python train.py --n_layer=16 --d_model=256 --n_experts=96 --experts_per_token=8 --d_expert=64 --d_shared_expert=0 --activation="geglu" --moe_layers=[0, 1, 2, 3, 4, 5, 6, 7, 8, 9, 10, 11, 12, 13, 14, 15] --router_score="sigmoid" --normalize_top_k=false --routed_scale=0.707 --balance_loss=0.000301 --balance_bias=true --init_std_router=0.0215 --lr_router=0.000928 --n_head=2 --n_kv_head=2 --head_dim=64 --vocab_size=32000 --norm="rmsnorm" --norm_place="pre" --norm_eps=1e-06 --positions="rope" --rope_base=10000.0 --rope_fraction=1.0 --qk_norm=false --attn_scale=0.125 --tie_embeddings=true --parallel_block=false --init="uniform" --init_std_qkv=0.0286 --init_std_o=0.00506 --init_std_up=0.0286 --init_std_down=0.00506 --optimizer="soap_variant" --lr=0.00328 --beta1=0.95 --beta2=0.95 --weight_decay=0.15 --lr_head=0.00774 --grad_clip=1.0 --warmup_steps=200 --schedule="wsd" --decay_fraction=0.55 --decay_shape="linear" --final_lr_fraction=0.0 --batch_tokens=[65536, 131072, 262144] --seq_len=256 --doc_mask=true --train_tokens=453600000 --steps=3534 --dataset="wikipedia_en"
Below are experts of layer 7 (counted from 0) of a mixture-of-experts language model. Rows are named router (the router's row for the expert), gate (a neuron's input weights, with its number), up (a neuron's input weights, with its number), down (a neuron's output weights, with its number) and show model dimensions 0-255. Each number is 128 + 24 x the weight over its row's rms, rounded and kept within 0 to 255. Numbers have three digits each.
After each expert's rows: "comes before" lists some tokens at least twice as common just after its tokens as in all text; "mostly gets" lists some tokens that are sent to it at least half of the time. This comes from a sample of Wikipedia text that the model never trained on. Tokens count by the router's weight.

# expert 60
router:137136145171139127090134125118120114095133140116104137105129122136144126122154127088158136154119155116174159124118142129161151137121106127137113149150102132133090138141138123121066054104119134154128140128124137111119134157160143144154185105130094150159101139129158182136126162126105146124128113109114132155099181135117141072110109150135102142139144121112137175163125141109112165102113119102142125119124112099177120120130163112109112140111109127141119119170188139167154118128155088132106152127111125114128105141154123128129106144098133153093124156101109113109123113119130158085125099181085106145126190154095098126099102120116154157117114113081152115129129138184131155124129102201153077195084129126099153153116136133132081130125121157125157127124139167154136158114135160
gate2:134140075128136089185119150158093151157137124139136145157088149108170137136109149155125130122153121139124100177140119105096127120126157132116108161140078117087164124145140140132131143109151182139179126121144121151139110116132082148150152121110157158138132123072085123143124140145172129133146120090146136129128132142114124118121139123125160153154150075127143139103143099117094096093115128111110160087111067170118105121124088110161084138120132132127153147150180130146139186120136144133107093148144115154146127131129126143160164145129109111130086095166097142140122145157116161166104120133123125134105087100137131101153129133145124156125107142210105127133101154155163113121100159136114107119100137093071152112133103110082163138144114134138147090106137109111139148121104169
up2:103102160110132160133135098090128118184111132122119061121107147129097144136124121106121104102090144119145168103138115127117126148096125152115144107162151107180124095130138129125106090143147110162113118196135169139111123102119121109128143131123146131143123134146183165121120132148079132124094165129120156138110108153154156088096114117103131103116129136148093134121134128130067095094089126116142158111144103110148156171121106141131089105141167157153132162098108140112151135128137102119102127145102163102132148116161071107128131150146124134156122138072113134138099106111136161168089111128132134091105080108092131172128119141165139134149137159104133120133118109112098101139134093141138138187152128109105121069142156173155090117075117115130105153119080130138119133154167138
down2:131174091127147092106132129187147133154149103128121121104160123129150130112123136132146139149180129111171137162140114119090166168099066112141147215098144123125134114111107098101145117115079157157147153099151169111147126139117132131160113114171117129144120103113084116125094125128128110097080147123142128145121131113175156141117126155154142105123135164085141147126148136143117158149169135145137160115150173137126147123131145107136123146096108134116168130113164141104122079119152131148091101073159120102115171149140133118156071124121153157167121131132131103137140134099111156132147133094152160096131174092120105132128112128123105113133135161161134121144129093153102174113134102160139131140072167124109142132076149093088152131111108128151133109147101142141126117095104122
comes before: ".", " of", ",", " in", " and", " for"
mostly gets: " games", " members", " players", " areas", " songs", " points"

# expert 25
router:128187100146127156086158161148148152100133105129126124132135092169151124145157109085152102149116154119147110132104151128116113148138081171143107125146126137098130134113144102123118118075114132103113118103084144120134141143086110164133135118117096130136131138126126142154116156146153133120156157127113154147130130129114136119088135128122113186129125076141079179124082121136098165107122128086129162122115065105127038130103170160086130131114102128129147119150154117108182119114152115128115124115150160141114148103167127162138139121140134123132149166132106138105173133108141124137099150150131131133088129115109117151139116099131132153151150123133130163115169121142157079115091133174166102130122119119100173189106105103107084121131127105105115185113155150145115166107148152
gate0:120154123103126176103143127140137105117130106144153160118106153100130145130154084127153126121133089127149095108107104095086111083167155190136150149127124074121139114114138164075117132082149120118108130125133124118117132164102148089114167132127129152148126100116155112137143168151121137150085153092057129099131100120159139144107155101169115150128139164112153115181116085134151136120124148120115104145146096150135103135130118105132150122137064128125138080157109105095146159116167133148098108147131122134136075118146131131083113132138131118133149106109133134143118159109142168079133130123132124116153101133147137116171071117145135147135133099122099170102127168096142083106091080133166127089144132145092170091165142114140113157115136121112143158122122137169141131105150112
up0:131106149149123140072143099152136162146151172112131111128119076113130133113138165139108111135108122145107116116135141098169116146125177082095107102119098176117114114115115100123126140169119154139135125111136099145107142098157109141167113128133072129060111167119093114086124129127148132121137121180139144105149151131125106127126113146138155090160123160161152151113121142092133145142128152101153115085153174131087122108183124137168103121106135110135122127136149139147090117127104143122138158083100130127105129130130134130165122133135139106134072133147153109097129134112130105170137150132132140109113144106121115105087174142120152115168136161054128122092092118165126158150113178119112116162134124111122124159105097083156128127160132097155073126117148106106102171131092173
down0:154145153147140123106143137113101111125125149162159144139130138120149091114123149063131117124154115134118170159043118106148142141114084067146082138134140114145143143110108114135125141143160118138115117168125158120106153149102139083111164119123081146159119117117045111113103125132133130165140177133109090116106156119138107159110114117070107129100073126141160181134147124136155144138137112120126162136159134149151122082134133145114122119138130100153080119141198145147130172153128124136113122123139178147123109151149153154106167080135106143115155150123131128121151126135117144130110183150122099094123125088121134104131168137150101103135151133153141117132132100144159125121096128130121137130123147157139129128090114137119149071137140141109127162097075172129118164100137153
comes before: "\n", " The", " He", " In", " \"", " It"
mostly gets: " \"", ".", ").", ".\"", "\".", "1."

# expert 69
router:146142121141123128115159128161129108094123163152098124112123108140120132130119095115137106153103130154184155140114098134147122158149120152120140115147124158149106108147133119134131102071065094158085130185101105105129127159115132175144101147119117101132133110114121128138109185146118107086146148119122137143085149146058118111115131088189105157136135097105119131138122088149151137118120120124099123154105118135156093108081149141141129127111110126178118099113157099164112142092133103125141152113103133135100145129124140139129125130131117119114148115106140150103150097166125135082109086138114106122089144110085084163108148131110123136117142160089109130164167155194149125121111115185158114173126120084088142166116091144164097132148114115128126161082126151168139135127154117
gate0:116131123177144115098126107113125113142110137164140092127102124104144109151131116124131087144132124153115114179139149155119124116134163110123096117132129083088151125106152132138193162127136107138091162101130148139110173100109142139145152098137099142095166166109158187124177102122138120124111123147131111132133161126137137105134130131188127095144102140124095128149130157133125124083103132094146119127052110168132145088160115111146083101145106137114119093124165086076122117121141136075181127130139076109112080102120167129105106151117111101125168105141156134068123087167126101095147128089127110125114095115190139124115126114126141168143140148164121137136129106140131119122125128156127124155143120091110145165113135154117144122138141132152151186144125160114135156146120145
up0:113112150145135147123117117146133101133093126153145098129136109104111103139107097130142106140135184152113123147110139112154117140096149122129142112118137125114139146092150069109196125119158130103086158089120102157070172123109146166140140132162120164102161117129115197097144132089120103101114139163135128142140187126136186120130119104142104087179118144129102110127114117119120108087115116148160103155075132105146126136146137123096133101155117110093126082134161091146091135118128111117135092147144085116128090122117149137119131100146151125109147128101190126075164079090172103170128128152132115141090135107149139135115156105106153140133133099151105198163112128133134136127135085105110123122159134119113128163149118111112132126113122154175125160110139146130109143125106134
down0:129130121108124151154130143099129134151123129137110139145144147130128128140113139161111118178129117133128096084136138116106174179111101125106130149107090130108102157134127116131118128147158141102142117155123111090153118148149102120152114137163149167147130126158053101148127148164170159114118125095133119096143120170146128113113109085101106187125154120139125130113106110136165135125113078152171138118178117136106125190116137196134095114127144090115140161122110169101155126115191129115102141157146137137197115125118078098144154117153120127120073143125113096106125133131112127080108154116159140118129161161127161152113178099108154159127116128113135108131116107101108135164121106156139123136094108152120097117164123142099096130151082150106136130128121093112089137090141079
comes before: " of", "'", " was", " is", " century", " were"
mostly gets: " another", " same", " largest", " son", " own", " daughter"

# expert 15
router:098134121157094139122110126150135130136191105141137146097113123137160101128144113113157110150130165123192123073117151128152121147119110139150085125129094134130129120139169135095096118095084156118153108124093163116125111166099132134179134121128100131141139093127152144127130120124145090165145094119107135133105165144117129069120102112122089146105157115123125140135095147150152158130074123117135130134118099124148101131083100153130118152141087129135129142155149135117152117123141090131131136115110137121128122105133167110141114132087129139165161137121095147076134149097143190078094094127093103130089167101096128165132146098152152129158124125103139090091188120120152103110109119162158098098113114125125143162149089145117080106130089135100158129104139152147174182113146123
gate2:105120138129112132111133118084152087154188125110169120175153126073153120110154136090110148108087137121159128141124171114095158116108138119114115107127149130142095121147172077127136143104149126125127152147109148157168112149143116095116142100085123143138141140109131139128118133130120159140107122127146124113177118100151143157166135149105162118110121107172157134079155121131124162146124146104113103077129170128109127141170135086123168111122140132065101105181164131116166115139128094102091116144175136116143137108160111092123146111107113140094139140146062174098112145095120196125129108146151115098141115109151123178116121106128132119095127140099124148106109113113144167176175128151100102106120146139116138119138120118087158104093142136137128147151134119138147138084130151
up2:159150135133127157081143114130155120113052118132144101117109122159114146140133131132092108106088136103111128100149140144140073112116141135125118146103093122149129151109119119153136106110106132113106137142142130154119129143120124129122115147172148107116125139111113110133084144085078153144148142129102075149144104116097108108109134110127116147144143156178161100090133149120179134141158139118102109153124085121146120131110091162099151109116128095091095136155139110105107071122157142149155112053121119112122124124136137127177092100153150121132152135108145094127132115153139074133131138167108070138137123145154102092119109087096134090131110102157097114105138124079067155094113082120136114127132130122106132120151161203102155107120103138118128108125146117137183155115134154
down2:113113119120120146119101123104157130185143112170152119146130094151147160126135173129168140133169135135130103115166128149125104082139114128139068135130115131101144144084132105144141138116139126150127139163127152150123148127125118104159121080122125080091097149175136121140164182138129134149127139148139146138163175106179119162172101105110151137118163083119139144108201173132086112107117122087150127178124117138121136103139107168129134155136158122107124122133045142101174112145126116155119119142129153126172141107139092142118126104089163149091141123126123145096124090117124115094166154137116131100114133155146154163141122126143150134147143166126177109150154128067109133127108097155117132130109106120138109078148108103111124110140135130121104110154144167096114111142097115
comes before: ",", ".", " he", " The", " He", " she"
mostly gets: " century", " year", " 2019", " days", " During", " until"

# expert 59
router:140186096128146120114114127137146129099115154137120125110110127136129138131122106118145120142093131151180120124124089141153122146177132134139104109155102120137102142134131138121126091113099155177159120142103169124122119165123108130137122129103140145172116115114092161146117180129137093133149115106120124140080149129104128092093107123150120179125122123172143154130113146156154116085110120103130128082111081129168102156097094137121134112148120151173119112162158120184123105085133132129132145111117135149119134101131104103107118163147135118121171155108105136132148139153136126115081104111096103167101131093116107130128132168082136142126150145118108122156147164174145145036086120167201126175115135103122182167123116137140100151102085132160155137116157134152121114120143111
gate0:139110114112126123114116156135148141118077132129147099115115115079092174118111123137142109122132135126129128141124184179114125100108110150115140135104118103144126162166108128135138103129091140128128122149132118104134123147159096133137066182141096124132143098100146120114159176148156112121113195146100130112108121173127138162114133121154109109106156125086093138160152144122157176112130153100129127131090137136106181086130111138135150112179088155120132135115141155136127103116139097151186142082157166122155060092130096125106143104162096157084070115132129120101165158145155139117148144119124110152130158120113112102130108125139122154142130141145146123149131123133067124142106131160131106146122064138124093121123095163145148132135090113147147134111173104097140153145157150
up0:118161142128154116147110147136118146133107123121110148111102147121139133098087122127123128110135131142118134162130171138084115094119113138124114121135124133123091144133069136125135108145115132096132048137104127132130121141166091113145081141147113191175114122119135134098131184131145114093169163128141117113106116158103150130106153143130114094089125104129088109178168120130144162094139158081132182135146109112109159139086114109120105091127098151138162179122128161156154116118141119118162163140133152135162092098127095130138115095124140107059116093134103128128150153151140093125156174116135116150144101107153133121133146114121154148151146186149126125164158123125120121129114129138148143135159029126146128115121158127157153120165120117142141132104133116114150136179142166
down0:116124129157140146119083160147159143113126130122143111083107100133099146120103104136091168113131114166118147149138129100094119090167147112116101134110134119125149135162137172099104115172139103182124120137112137109123151145105179142129191164163113167166169106147105124116149165085106156175142134108113129134160124090176103131155139086104127111126110156131119121132097107163170152149119109137130073108138112112111117071202098168116167139162131129128112135140107115137100092119108150111132151134118121165156139126129125130149106114121128123128113104081121133165106125148133132122098176098158139139119144085152132104129169118133170116154121139102125113104141141078169113143125117114132069111138127142140099132143146133099132117139098145118142074170128109125151089095139133
comes before: " of", "s", " and", " in", " to", " with"
mostly gets: " large", " small", " young", " human", " battle", " main"